{
  "d_expert": 144,
  "d_shared_expert": 128,
  "hidden_act": "squared_relu",
  "router_score": "softmax",
  "normalize_top_k": true,
  "balance_bias": false,
  "init_std_router": 0.0283,
  "vocab_size": 8192,
  "norm": "rmsnorm",
  "optimizer": "muon_hyperball",
  "beta1": 0.95,
  "batch_tokens": 65536,
  "max_steps": 7581
}
Below are experts of layer 6 (counted from 0) of a mixture-of-experts language model. Rows are named router (the router's row for the expert), up (a neuron's input weights, with its number), down (a neuron's output weights, with its number) and show model dimensions 0-191. Each number is 128 + 24 x the weight over its row's rms, rounded and kept within 0 to 255. Numbers have three digits each.
After each expert's rows: a language model's description of what the expert responds to; "comes after" lists some tokens at least twice as common just before its tokens as in all text. This comes from a sample of Wikipedia text that the model never trained on. Tokens count by the router's weight.

# expert 7
router:161153109096128127159123114130159108131114121087108143156157137164124156142141106140154133132129119120174124109123112111096125081101144120095160112132134125095147128193128103136129145113134100156120104061101161125131117122139113117146121100147160140106118150117182142138119095098134101164115159143116161163162119136127109108092137122133156155131131183134135186107135169116124131120158164107089127115153159139113119122146174150099147151096208104119125131160114127088157161102158124123154128111117111134139085119119111109138077127163148134113126114141123114117126135174083178114
up2:121147121115162118127120131109119165126126190103153143157127119136154126146140120103129147129157134169108115104133156095157120137124151101187140155107120153180114106179144119103098179120164115145122152115127086126175117103141094134145161117108135171133139117136115110136122146102110102105131132151119161141140143104115093099104137160115140159156144105135157096102134134163094058121078182139145167123107140130142101092136100079161131158109102131113138087113136100150128101133136143124122105167153096121142136163119098132112157138092099129148135103111147147084103166169119148133
down2:170163137123081096169148137116112122115105161122150130129113182172129133156129149129096147149117099129134135104154116147158179126104174126129161104122124145110114124089101158144142150169104093119102109158135142140169079177166116142136099090129117102132098113140136140133138175129125148150144167100119101106122133135149117120156124155108125155155078088148175129137174092148177163104114153156159148095113147110158139177105127139147092132149149160168112164102118116143110121150163116167120126100138124105131141145176099121115137138125146144105109112135137122132156112137121113162
Description: Single capital letters opening a name or word, often foreign, after pipes, brackets or colons, like L in Lim, K in Kommunestyre, D in Dmytro.
comes after: "| ", "(", ": ", "- ", "of ", "; "

# expert 44
router:113139111114181138083110125151119167107091125148127086110169114110146122132139152134076096136133144140159134112119135170096113125123146093121112144135102122107170109119156122110132143124093130187124160150097155184173138132131111070143103128135170125102079140092134112133080134143134133101104161123099131104131126175145136126138115128113118156116098098135117167110117123106105118130147095114147084167161135100134125160160136138127127163150118082159099127144129127119131141103128088157111116134135111118120162110158136092175154103123146086165116112130125156163124129195142133165
up2:166125099138125154138135112105153174120101171113119089123120153142110129141106151167074126145107141138135158087147144099158106165134135111126152142121139151128140149125144171081120117165140108160138155109156135112083095117114119111103140137088127107134159141114127112145112146143139152180124155124124151133161165109160113099140081124111120153105129136157164185134122120117078116092134119151153131147063170126170120106137109156141089101122137155129111110132136190091138108158107122106127173145130134136106119199131112183116098105133152115139098122123122118147113129136133165106
down2:115115111149135119157108099118074143158145166131074136143151083164134127145155137093163111098145106131148134161144140089132112122102144140152143094080084158133086121119144129129162141130114125108136108123126128109131160144178137154144115142133118115138158116118138143149113105150123128082150130164090065124141096101104107132165138105123094131123077117119148129146099114149110126115152109142100163191128098124097126162111149135122168162142120109113126150126130119096146154104094180137145114138100167129121121104110126149137093109169133140095135168083120189154120124173092131131
Description: Colons, dashes, pipes and bullets separating labels from values in infoboxes and lists, e.g. Earned run average: 3.93, Area:, Preceded by.
comes after: "\n", "1", "0", "2", "0 ", "3"

# expert 20
router:152149144095088104117113116145116149120180123114145160117114130134135135121098124127137074145167156097122095095131106094101122132154166118134113122125174108102142128099070149093134140107079105139119121132188093116146125138148175109111129115193134128134132159132138118124120110161110185132101114130145151099114198132137166115141123085093155136142158142158173136121124134152111142172156171097144126166150078114118113097094083133132113139136159140137142135125114129131122159122145097164102153100114119144091109114120144113147141124121147122138122131173121144162137149152131086105
up2:177151123106114130103122139095174160140115121155140121148129156145152116111160157099121133099122169131101142056114105128124120110132106155110131129128146123118153123158159141156122140113116134115136129125138160146141156123168148123157103114101150111106140123119150122156131112154116160122129166149086143127178138094096114125140116090123156121167104111142091148147153151127139142139147100107153150152056133172109155108103119170106154105123124161123154067096140106131139088121157114097101136095108156114091127174150140132140148113118159091170089113119125062117132110163172108137
down2:163132145118093130164150173152148143138099129138115123149121121142115138130114145146168126126095109140084132096172135115161145106192116174153105147146109119136147119151130128154167146162142157115187144153106094143112150065147136106123112150155134140112138155106101126121150155156143170084082123126133152167154109115118110149130149130099151123094140125126116087144128130124101134156133125086118124120138131139140107087122126153149157151141137121156151166116115064131095107083117172115165114086132115166112171086142130125131112100144120151164157114142131155129129159103188107149
Description: Articles and possessives (the, a, his, their) before a noun, plus hyphens and apostrophe-s inside compounds like twin-engined, couple's.
comes after: "'", "of ", "as ", "with ", ". ", "for "

# expert 39
router:121137154162154130133155133133156146090129118137116091138123100136112141112119118136097103118072115180129124139115162117103084102116086117146136102131144134158120136110117118113116166150076124115147094130124119105106178134150138123125096103128136116168155099107174160140133164080174139122114107123185136155136112135137105150097109121102094119133161161120147167127133139139107094112105136134135099161128123123115120136100098147159101091086162120164075131167130111147122145120128109103140150148136099168132112117136082142133111157131096214107158184158123090114134119133139124121
up0:128133145125141128131124140113152172169147148126118137151102150129101145127125184111117121135147111121134141132117119081098168105103093111148114121136094145142153163158099152171161141138105129170133165131122136190100164165097165158155130125122153124124120122151138140136124168094132133074123116136174118170198125126155139121105153140123110093127148154112165148147126135102095096097111177122119114117143110111086134080148173150110124062105141145091096099150113127153125141137093125111090147131110140121118151143100134138122133142125136133134111121118122114061157085152137163137
down0:135094080155171090105136110157113121112155131119150123134144093169153152127119114137186185097111134120128165142144141166154077130133134089159160141116173140093106165134124133123112168164114144108107140124098123170149106137131092114102111110131122135150098113172119152128129110113118129150131131088164136146145127137144123163073149110118133141137147091152133114123120169126141138102098140073166148132150125070111114111160135120144109143103120112116097131097141119138128128130116100177113159079148094110142117153100087117127111157105135098146138153133140146130144123058154147090
Description: Paragraph breaks, sentence-starting The or In, and Latin-prefix word starts like con-, dis-, cont-, in titles and awards such as Best.
comes after: ".", "==", "=", "the ", "\n\n", "The "

# expert 5
router:101154116128162125128108115111122136141113116105081113092129160142116109127154110170144139134137118146191134160122114121146125101122133148100109126121170132111133136150095087145125106090175141112138098081094111152114111141119116118147153090120140138100146131098151118138148117099114125157077173146109120129196123106166106119118146143163158102111139129109084129113142111145126169159141120129130144083112133126116105185137143158147142138122071092152158138162106098152163116145176160171167110139129132102106110117097090112110131108186132124098154118109122076114160115134135128151
up0:084150146155099151168137160088144131125119139135101136156136162135129122117120117093132119117117144150119114161100129117142127171145139128142104101157121190108120137129105116135170188094136151169143106148133136133144107135110124124104123090169150160108144148129146102129128145133106133143142181146143121101141084099131150156149077117131178124151134103153136178113139073122099109136138136140117188124075138127134109092106107111105173143097165106142171119158164125072134120141151132115108142112123138131142145087114132126097159139125130146076140100120120124178138133076118093147
down0:117142130112061157108153125116065105140122107107122111089125101131096072104156136112135151191166118150125107145128137152136123162159102121139131126133165164129142118146184153105146127115149132127131073101102128113127105118124156166090146156128144143190124136131137131120119159091129127139154129108110158186106084119151147090182127119111132113061095127122121165091112157119162141145133164113105123145071114150122101129137113129108104135110130099138189120129120139085114133158120136156145128141138136103125138152098138132109159168108127131124116139122145119129085114123129096133
Description: First pieces of given names and saints' or place names, often Spanish or Portuguese, after table bars or list dashes, such as Mar(ina), Lu(iz), San.
comes after: "| ", "- ", "\n", ", ", ": ", "of "

# expert 22
router:077105112117139168140141074135122136105154124154113124146109091129098153159130117096138160151139099113149133120105119152142122140130142149156088119145082126138094158091145139162126123119152138140109169083127082164057177141135123114146100116155135106128079152103166114122154098133136160126108167166175139106132142140107115121073164080137111150127150154118169077121103092093127124105133149160123150160114124158125106127095106101125115129115097112120114140160141174134117125113117100109125155107132113140124117113137140165137101137140098143099127108112132155087131094134074129140
up0:145107101182141150149117122119138089093107127176148117125148119120126110186148150179129146135156131100157111098091101086170137133104138112173148139164120143146114115162157101134132137097143126157121101139137100140108136099128141116095175105144095095151111123120151101107115132141087119138115086086143089125123119157156170097120148143110146116140142143123159121123129085166167163110166124132116092133128132130120186137090105142153106126153090114106122148151093122134110068157114139120088145131149173121092110155124141117093108109111130100169137143103175132143128131135112096108
down0:079108142107154132082094154155128169129149107108110103074153142118130117153138132161133101151116140126114107116143103135152145147098132151114128126119105167115138128181114102064123139141114106135110114111113140148149090121109130134089146112110129139146101101152129118160128117120176099137132168128076105148134116157125149148156098149131105140145120120117103139122119093110130129124139087117147086111116120161143094101129091137181130136131065143128133115124095114111145148103151128086111105108177127148150166144117139133196136175163140144164096109177118131111187117147151170112
Description: The prepositions in, In, during and By before dates or places, plus == and === heading marks after blank lines, mainly in sports text.
comes after: "\n\n", "in ", "\n", "|", ". ", "In "

# expert 47
router:096103103114162127097108102144168123170193104096141126128139102153151093139126120119138136120136090141134168150100139117130112160112115108149151120180084111105129118132158088158150137132127135158124136073108110138119121128131117142157162127142123112085130101100154125115116152136141139129116149110122169086174160145129166120081150118144136136146119144130158123129097062085118127137141139098135140063150168164153112168129121140110123149134138108136104132150175128152117124159130148144120111085154125169116100155161107088134075126135159168115150127113144151116130160159086116105
up0:111135129109156093152111108104131116163112079122105140143151114096130164118160147142112126111144116113134121091138114114108054132094083174145124099168131119176127136127102181146138128101193124174171119124105113147131135119138138144130149122135151132109161110119121127122147138115137135153158182146073138107167131145129157160089123111107102138121167122101147162118133135127098127126143117137149134144162103143156140173136128176128151121103147148143111117112102124140122114166146136109146146146170126111094091169120137124151109208138088142107158149117143087154144142109121173135
down0:147137112147169152124131140127147141124134132087133128126152098156104134108129115130118151154120097166098094098099099166148160152090137118095133120136106115129115153111106139162075125132134109150111102121143102134135148108151142149134110161095109138148164128164139166115158105150127090129136138137115115094133104151153100105143139116106119148150126103122118086097106089120138127139120090089106164159139169144126099144113142135087119175130128114192108109124092163145102115126119082172122141101126142073186110167132153083167153139107162083147110094108117150149112190118121128136
Description: Line breaks and pipes opening table rows, plus prepositions like of, in, on, at, within, between.
comes after: "|", "\n", " ", "University ", "part ", "|---|---|---|---|---|"

# expert 40
router:130099085104109126159121095129091107070113142155150129192157092122103108103106202117102101120148134121097147127137171113154115133157108097133141157126106152127127103164143158163111157126107145121135107167161187118123122148090137167172137181116152139141163132104084104132111124115126102115172110148108117162126117127135145128132093126160110137150138147119113100150135101113076167130087129135138123156113176117119148122142106109126141154079140148131104148095110134125128086128114128145132109101100137148154150133156093150100149152152148109157124091132134113141110098127140153166
up9:127136109110143118137124096143152105152099120140134125144125098103145119178099145090161112135111114155107164131175147138118164113140120160109133122080106130087138118138136136126129112170153108152154136140167121129101130139125151102132135096129153129084122144111170137106135076107135127155138125116093121137183165147101180124115135094129132118114140135142146115119115162160086095157126165116127119142172107143158138121147143081076137107134124174119114086132115194130127127121175115163134075126129106150098117108126153156165092134153059113121096148105140147118082135109122167126
down9:129135140138128139109145140098146117031134119127122111151146173128102119143111185147103194177119153109131105134097122101112158093138161143153176114107169141128145169109129160136095079118143163110119106102141133144113137106121121156142149166154130102135120135145132125108085191081118100122116117119192110101138152160127137146110125140134104175162128130123077133128123116116110173162118148119085121093142138120116139133139128103155149144128107120146114122147133097128151117140108132112128116153130152151163179083113112129098115119148078091099121124132131102129103128137110122130
Description: Blank or numeric table cells and column headers in election and sports tables, e.g. Votes, Candidate, Aggregate score, empty cells.
comes after: "| ", "|", "–", "/", "2", "°"

# expert 31
router:176139136110144136095139100144117116113094138129104193097179086135151119137137117095102128142168115111113117103079105122130166149142136085139108155164127134137139112157104137143093133113097085128124111158113117132153115163106149167136144155147113103064141127142098146133090115156101107149141168139107153094096136116134126168100148126117117160143103105132125112141124122125137098142132175132085153169111145163124121095129140106091128081145098114120163109115108100079123124100142114167174134106128137105143150126088165135132124119114162134148123123118127165087170141111179147099
up0:127136135132143150126134130117101131150085140116113099106125092138163126135138099134119095163115159071106143099123103135135157157090116150108100142123117145133116139161120100122105109084101099123123103144155111132111079130152133125104138086163127128124090111134167123164139179153098107126138151156139137138117113176104111157138112136142153121122121163145122116159136118129110098119161132128110105170159143124131112115101138133144149112119123149168161095131081127034128163134091160106167140143184119088178162163120182117107133101143145128121129156112129085113173141103154140124
down0:134121072139149081082163113124077128130110138137120185099172119153144192150102066119089148163130132128143129121132138101124119121090137071188109119137091130155139113120118123162148136099102115129131112161135087124104131131152105114100146100099155199148142123154126121126138123110167120137123098152145147137139100120076136124114099161150139157095146140100097140141133151166107102135128139114121151100133110138173144130146177153122122096106086097124155132131129130142114108105156118165116120090126146153111117113145100156130112110145119138098109130110099086156114115108132116114
Description: Final number pieces followed by a space, like decimal digits in measurements (29.8 km) and table values before pipes or units.
comes after: "| ", ".", "–", ",", "0", ":"

# expert 21
router:119152115085142121138124093121127095152130104112115107128086108165104121121138098143149152137080166102143113116112133141102096124105122124113125118162127134099107142117142086127169098117130121119119102103142135123148099115125181125107126108141154140082166151156150146142153104127133093127109180115123157104189083065135111222075119165149155145162145115161117150151123163143132155145161134126118153131129111105120117125129118148126119088141115099121066157162116136092155120114136101113145122141129122091108111103145144101138119134132095118097159145121124091168128131112086142115
up0:114160140086144113157101074143208138094108123173164075112116185126105135122126119117136144135099151086164129156135142153141128113115147109128156115128100150113156114127113114135120135147131134193094123102149124121148088100154140065125110098130115108109133127111123125170116143160161124127102124127123127166182119125086123124123126115127166092180117108120094115151134099127122097159087142143113115116148122104171116166158130132130142121119147124143143109133121155124101123128133126102122192142150106130132087116157095129095114093160157119115110106130088111102150172139146154132
down0:081061135134140126183155126103161158117115090117146159156125094128124127142128139086099114119119120171108145156122173144093125121115092142124180103075111116145100147124120169120130098118156155118155137132141147132104140118133106138099121166137149087116134113132145119134111134141137166097105114118115150126086067152115156143133148177106121136103158097129064089146125129120157103095113103133121124125143143182174141147125173108153113124125100109132161117062154139130164122115185103133130142148147154129158128115096133149129114138154095131115137131106112123094099128123101147130
Description: First letters or syllables of surnames and given names, often in sports or music tables, such as B(odine), Mc, Al(fred), Nar(ayan).
comes after: ", ", ". ", "B", "- ", "John ", ": "

# expert 43
router:163168113096143133125117111133122114083104113132124089093136117149127135138127165146173107190146132107092113119118064146136157139141143094132116119102091133122106115162115153174123144138161134170148116126130170125114206155131096081119115138125103114088117134170134118122132135135065120122152148145088155106109152144160122136168133158093150157133152147146127110125109142144137126159104121130125131157148117133120129132151132130135121144157136112127093148149141144125137153124109144101156178106132175189116135169064146152141116124087136080130141161147126156090139131129141160131
up12:084130100158156126140129113154120150102093125128087119119135107096151132147133138133146149150148084116127144080119081098137147094144173114137127119155117147127098134128106121125143127092170060140117176130172162126102114120117108117134116166145158155066107165133112102116111139110105118102132148134129114155117143107079128107118138129149155121132086135188163092140114130131103119113095118147115142122163079100116151152116122081118164168128148136110092147141113112093177122132088141085129106140125132095131139126118100120144147086085125078139135117118146112122174122133123162092
down12:109084110116167137116151115140178121090141155116076106137115155116124139119110162175137183101168100137145131146158141132128168112141164108101123161135103140119124152154139148085102127178161142110125087127106126097146093126130124130118103115113099097084114131125081134123104120081117074113166131104100141074139103125115144094123137149101132138115145126072169126140103145143110154122101128108136104101128131106109113134144153099077128146128161131114143166137150153147096153088134147164130151141145106088140136129140111184150087112134088109123134119171107149106136132099123123117
Description: Number pieces followed by no space, like 64 in 644 or 13 in 13.5%, inside tables of statistics, votes and results.
comes after: "| ", "; ", "(", ",", ": ", "1"

# expert 36
router:190101124105127139139150136148122152134144169175121171135121102130100136148108130102087127124138122175131152135115125123083129144143152134144142131106145122139102146128095146084116119093087125122128126128133132139104142172121153140134129159184088140162142130111088110137142110124133133133110136141174119098100117138074191137129109119091129152137141127141141105153143080136097133098145118128139129120106062096169183115129099161120158125091176099163103103076109134109131142131106130126082155103098132138144122136171186137097141158139095151095126124140108108113144105122124120097
up0:164146119084162137132100136128111138144129109122129134123130148121123152127096148129089107132121085141169104096098129124126139130155084173115125127073149138099138156121128165108157137118141133156138172174116120124085153132175118124122135164159128107096116108185163075132147126127133131122147144113137162161100139160198134129120160140106129130141092126158117120159104154063137118135142087139141164148154141105136152159127147104158140155104172136123125071112105134141091111111106134131127133131097129124151175164142128130144167121114110105163161195140117135101140106110137099137
down0:170083138125147144142149116121132120127140095132142132164096184139121127147124136101174094095149152149136096168176128117104052149148115147132157133141135102132130157165132167126163135119130134119113097144160133140174127139112132100106121161133142147125156113134101136118150138150155086161139096127135119125164109150148139127098099159080132162107113120102149125160129099131127129146112119093164137186128126084101101100124139148105109145083179105125138165118121159079156122117118140159103139115096145132160145112136150152112086152123113143127189114102125138111113119135171080113
Description: Adjectives and adjective endings in front of a noun, e.g. ocean-ic lithosphere, glac-ial advances, small, social, modern.
comes after: "of ", "in ", "the ", "-", "a ", "on "

# expert 9
router:154104159134126131132142126142116102129153145121109151147166126061121097144091131099123100132136044099144120092184078117113143124095127143117137137136111131155144154128113125097149127136095175145111138134116125149176091133154134123136151117138132154170167143096117098108149129130092106154151149188121149132109156135152152097108104135143104120118101108120124094123121131142112149106120156160170144132128140156137124139135104145126099165153116139096148159102133112155092136101128141114137099114143126105134159124126104151139149095064135102177132075123132130193092130148117152172
up9:172114101091151079150110130111110136127128105139079127082119120168123139121162125115146110130117118101126128128142072091153065136106181112131147091129094114155129118118104134129104146114156123148150110130158109140095053111135161129137118159149104110138140122169142153119069159153130154153170106119128102169146139117130158144114168166142108123132133129131121098115136132090053157136114156096119129091138163130135125106143083074137115130150121179105094136107149145119124144128149103114106112152131128105113117168125164122111167128144105150153101142099143120141115125129119113150
down9:143110114192102091138150153120148126122123099131118106082135094133135131150085142136095169058157130146102140170088164154118130094119098136112127187129116146108108135115104161134085168121140144134133080174120073097154118141094093136134075133106164141126116095086117119134084115116146109109138112148162123115101122176119126128131096106135124124141101119134078114119102127125139121128114108144120141126136132087156137128144142148092153117112145139105136116125164114138119142148112122045081119128113133088104114123151135163112140110148116139133090141140104090153146126149111116111
Description: Main verbs and auxiliaries that follow a subject, mostly was, is, were, been, and past participles like opened, released, held.
comes after: "was ", ", ", "is ", "He ", "he ", "It "

# expert 38
router:101116110126114136128156151104107140121085107153124126128120113144144102131120120115107135095164072132105119126111086092172102119175130169114137151111130121149154097150140113141157127113149113111135149158095091176142157132148118122163152154179154182146114116190110146125167089111104104115139166120128134129085101094146112141141159122173127149125138146095115078139139104088123125108142103157117145122076132141149132133132098120126131137121117136115084139130130133087137107148171141128132133084150106073096144127118096153145115092135143189120123145115107171114110142157166168129
up10:147102136130115094109124095100142146154173161099111118109094108097116139129097101152111124126128131099172120125173125068109160133118116166128134118138188127129160135151113116125150106112172106156148144160145129101130109158121141148087125115136120128156093130144151122093112154119112111117140118119151146133132109113142133163133124182214157098168125154105108133107131133136123129135163104169111097125121131136078065112100149151165154112125113157136128140126096151168114119142139099125120179116095148099161069114100145144133119143122150135104124149129092149101125096142077146133
down10:090115114157139123091108129097144167143081114106147176067139114174103116104116154130123129131151123115110111102134068143122137092127147065175138137124159132139140108130139133098132125125170154132111115133126109175155189108127123130140163192115151170145149135158082123160117138139136163125136127126117162098094139127108131139081157114132133171170172122133124126156095101083104135113146152176153142134138111172122132103112090145114138170134136153126112137131118102085123135099093165130142147124127107131127119128109108135119110137108132154143133139153140153148115092115171104162
Description: First digits of years like 201, 199 or 187 after in or a dash, plus final digits and the comma after a date's day.
comes after: "–", "201", "in ", "200", "In ", "("

# expert 13
router:124135122122154133143125093099116084099119128146157107127098116102132137089111157127116114112113161108114151148086108156093131153137126151097115136110174125147131091127127158133111122148120065120125129146108127116103132149134178112136136065108184092099145092135148159146164146124094100149162133164093103089166140128133133129118144124115147122117130173110120151151120129118144108131170108134102152122160163103130122148158143132131120080145143111132143083134139108120129142151186116084110155098141099137098159113133093158136105104196066179155138136148113171114126123116132147126
up7:122116134159167156145080170112169178114112105133123098122138118160144136132162143165121116123086135130137151141130173131131122148160098106110083119141129153130161135174136148123131159103126122154119099114133150131125138086124132137126111120126111131142133128146134122095143087146148126109137126165138139137142119109118102118158175152149136128124136145092154111116116115115140137137091099076166114110079110153128140152082164108171082187137127137113111140110121093110133123124115103102078101140107079099154152139062122067145102133141084142105116134128115119118177158180087139135
down7:113089140105164154086118095137097146119120088147099103124114131116106119123045122133128092130110104144097105154111114105121137108118128103130117133143128119106125126090146138130091131125124123152110120133176156105111126115181105150082132090126150126119152121117138150155128131149072139164122079139118103160161147111104153117098135114148150144162108137097153153143150114178122115160166053161134136128097131168100088147154086163129145160114121102098106129169100168135172080118110115101167116109111121151138119140123155125151118153163102141126136133123095131149138136112157142143
Description: Periods, paragraph breaks and clause-opening commas where a new sentence or clause starts, plus conjunctions like when, while and though.
comes after: ".", "==", "===", "s", "es", "ed"

# expert 15
router:155120093107125105129151104140110123166165118137153132138111091126110113127128102086100093155162118084116118057084117121113153095097154083118140121147139104167153124099108132124117081106103129140157106119112082104150155131156145103139108134168107136136106118147169117149162109109114152126124107112132119113103176122115173120120159109111128145106166117116122129118124107161125139147141137100157131132093124120142107134128106162131085150150143129150155139156102159125152127129182087161116175132147140117092119093154164143149082143094133155114057154181102110120122149130106120142
up2:144111117105126124153126131139132121156181087171104140143081130148089100142115108150157122122173145101119129106146151143125117134117144105158132108105122162128151129091122136126103112138142107161129096124115100140141095105136131148145117134150131119148133151187105104110171156142094163099117136098126148109167091142116115147117161149140166085160112142149112138110145106128114165068128132103135057088124170133145045142145130116184103108137148109108141153141095127129156117186148117141096152120120160157166149137133171136109103128145143129112130170139131153109126130124157159144
down2:163107118170106152152128149115124142148146157122098100106126106112134121108106128142142089115115151154131110143124092092082145171107099108108150180154073136122140132141197110150116098099127138090161144150131138166151117096124133108178158122111172111093118084102141100112153139160109117107149105119117136110120098150127153147091130146146136089119172087118103091117120147099156141130151130158157148136161126106119126111119121102131159093120110103143144123143120152124116168095141173155114106069120141132144137145116116140140163130127121107091137156126122093126094172127185113088
Description: Articles and possessive determiners opening a noun phrase, chiefly the after prepositions like at and of, also a, his, their, this.
comes after: "of ", "in ", "'", ". ", "at ", "to "

# expert 8
router:135149167116156131130139129105130123137113157093141100107102160150165120143115117151094153148125116120098112149129102131183120124117169116124111162131130140148130145093124145116146128105182121134111147089157122152140152115102097072096107150108110157134119139176142147110080143134081141084144112141074146112111108111089129107165137106106132086156093179165107099126146165131161120125091108109163169130109104107151102134144082096120090081140128161105107097158122131067138154114142137143144133121116168147106116143096129105112136131118123120161114173106135144098123121117145119168
up12:136086155151135103130136133124132133131106160143115126189117146170092127139156098133156110132138170134124178159139126131155157137130122143116133158121037129098105123084152148134133085112121127152152132107124126131104122163146164135144117159137107139104116161157132112132131093111142142141124102109163127076146109079126085146125133106112123123120126135133154126127149175062151143120106149121133120125163108134140109117096177115136083117136172090138118136132164100108087094145093135139116132165141175131141127164137152114087101103118140099113150112121164107133122088192125116117
down12:122146125128117108135083151119134115113134112146134152099139132110142107129121127126140109070108106166111109117140133110146159147117111086093073086153134127129128122114092118119112117087131135121149130119119133116149138167103095117124133078155160160127144142128142113159122137111128166109091123132168106081095126116138133110129139141093161085127185113132135117182141104087054122132103134100124115129128141117140118121136143127189114101121162114146121120183147107147089089109101108102109149105164132138170122124150105119064169112146133169106121078128130112078100108146167136128
Description: Digits inside years, vote counts and statistics (202-4, 4,76-7), plus single vowels inside names (Ph-o-ebe) and time words like later.
comes after: ".", "201", "202", ",", "200", "–"

# expert 41
router:129171126117117168127126145118115130149089148127119109122126129136120134121094096151131147139096162156096112166107167124125087055141138143132150079077175120107129159106156149126114121176133142135145129108156123125095116109131172153109098104108124096144122145109136150141140123128106103128109119144155134113123085163132095121113126139129186108167108155148130162090187089122124131116127056119147131159126147140135139116128141099157100151162135130129109143146068144159145143085104121138090126153098137150147150103120119104132126106143064143145125113136120062109143134144122092128
up0:138138108175111125124113096102105151133112125140130161097118123168134112127148119124126129132140058138178081134120134174131131107167125109131153121109152138086151156145082155142161102107147128161172114114129139099112122147089117107137109117125170110132093115153129154111117118112129091076090118137144147113138097121127159108107104143165095100113102141129141103130162105156099136153129107125089151075118169100135113148114142124146119078133165115157151147138123120083140115100149149101069099138158160135147084117093101120149146124128130125119150082169131101108163078147138149130
down0:145163144164130119102135168132154091158124092094124119105139110143119133095130122137113116090120112117159094112163111150116134124118083176139147088202133111144174179160108125150135155130156118099090146151112143145170148078079119130113121122129125129098134114130170127181119116086112118078119166156156118136138111137064130138154157160166122157091119178132149123127121137147097148142151099088142128113132097102125126130103131151156159144145132103144098156147130112127100110123094145109128131127140112112113131124093122107145151142147134142117128106204132101101134130134130165135
Description: Word-initial pieces like Th, the(ologian), Dr, Ph and Wh, especially the title Dr. before a surname and words beginning with "the".
comes after: ".", "the ", "a ", "of ", "\n\n", "=="

# expert 34
router:117120182161100130129123105148160166155122133134112086108128115171151139137157138173142138143101082114098135110140092175114133126100113140152122086131151132126143160109114160140162126139081130135076124075080092155136091108147115136139126099124170104137162129125142169070115127118147105143161133072138131120158158107104105121111087137118133162172124164099137118122120127165131104124141111118146158123157104169137112107132146086109123168120153096100144115153123079135138146107120074128145105129137105144114128134144118092132128104097098158124130131143105168124129143110115174164
up0:113147116117146164158121101167114111165136133120135153149107098148152138146158125131122121129111098189123149165098114188118070132094125124163178111096158110125123101121123112094131138101105105142187133112118133108114026130151120114151150080137102140108149092125103140121112171078114168177123120133109109174165169135131137156148128109130132100113140167148145108153127120133106116107108149121113119117139134123151168092137126123130158147147153103130157145091162084124181134151143125130141112117131147149104129131133105134111143152119099128174108113120118101141132109132148126133
down0:155134141127112125112139129098120114146148132162072105104149159164112144133107124077112117127157120125103143128122151120100144108105109153176114139134094114114096184146166122095086145161155155089122095150167117106147131157107131113073107145140149131104087161044146052151138127134130140110113145113162132143105145137110147088111120159146137097143143141118142132080120121109133117159121117145145103113140136127123113113106135083134121103165141147153114115147125126143116183105092136155102150121151111147162152114092141132117131142085126125082172140126097167123114147108108117093
Description: The conjunction and (also or, but) joining list items or names, plus word starts after a comma such as et- in eternal.
comes after: ", ", "\n", "and ", ")", "\"", "well "

# expert 18
router:089122169148129135112096114166172114119155123114095098132132103169138128155159092138104088102128144155090087085128153145147139164136129150141104110100129134117139093125115093122114134166099182093159121104116134132165132107101113110133128099095186118169116083074130147145151144125169083131153139163156148123132118166138149136128102110136132114159150144145124144136146171150131136113119135172155136130119154091136118108141096122107153154098115177094123147145117137123122152108117110144149145146161164166116190118164137146101148089137144118109103157155106120132149138138127080114
up0:146126154191115176162141154141135129149149155128131141120124122126108107154100082120120080146103161099165121126112132145107148143111141145125125123133119198126135144123150132101150125138134147131179122112121138144126118106155168112146141102131178156165127109144154132099151104152101098085152131124146133149128152152133115188151146142132116118141115119172154111119099145102128163110121106101140093107128196091157145090133153135158144133156146187122136128157129100171135177117152142117144079128114167117098153155149122130063136159142142121100137112101157141142102095153140142129
down0:120128119158111142145119141170153188103131172110122083102131111115144096154096124118104185150148141117154143146164134139148103115127152132133135134142139143164167124175166152128141125132107114129084114133119093133149134152085108149124066133153146140171101121142128134136099171156118116099076140108106135115164103097123114148119134180119132118125166110087138144133079140114072115124158121156115143134102139119140104140139114152086148131134148157145136143115119109177107097116147140145119124103102166142150122104091102171070130141134104112142123137124118141082136139184152105165
Description: Line breaks and list dashes that open infobox or list fields, plus the first piece of field labels such as Born, Died, Country, Website.
comes after: "\n", "- ", ")", "|", ";", "=="

# expert 17
router:149170099161127153133127104109110115104109131092150119139116116112114143160139191142106141104130100115169100139135105118102142157100172134133090130126120126099110135125159142170111163110168112125077139138106104116104122050106086116150111098168138160084128081086173096122160071143111177112088129149108112157125130113152124108131114123131139157132121101107101164120137143116078118142159099097108105146132141136092101117113161117093162118143149105139143145114108123128126130127119085164151147122132107146150135116126097142151128120094112134156121106138122145147106103182154097117
up2:111137127097082143101124145145144112106151136127183113095129145122125137127104122146100103142105131088116100102160137082100111147103095111114112141168090184114097128142124110208148111140170132137099119145123141117151051158087122172126081068118146132127158149133125107107131108099101139120138101105172138098111093133149110132140117107109127132118145127102121145108137120121086151100105126112156129095154107139158140126132140122150106107119160113170116121128120118115112083171135097098159104129090111121139123162160089114149138129127121173154119107086102143140131144143118092153
down2:148107153132130123146131121122129110145136189134115128156100130128100130090129133109117170130110077120162117150177141151146164087153133125135096113150146133126186111115114171111126098146105156135137126100146088105117133099125128112128211153127165099128162118121143158087062099100097112160123153143107163104128127147136094148104125102131165099131057157134131150116107138120119134120114170146107111128150160119124201137097139113144128072130094153143106124121136117120124087148146118138144154140111166149124102085130133099110135109115113124121113138133178138121144098116103127125
Description: Pipe separators between numeric cells in wiki tables, such as score and election tables, plus section-heading equals signs and some semicolons.
comes after: " ", "0 ", ") ", "1 ", "2 ", "3 "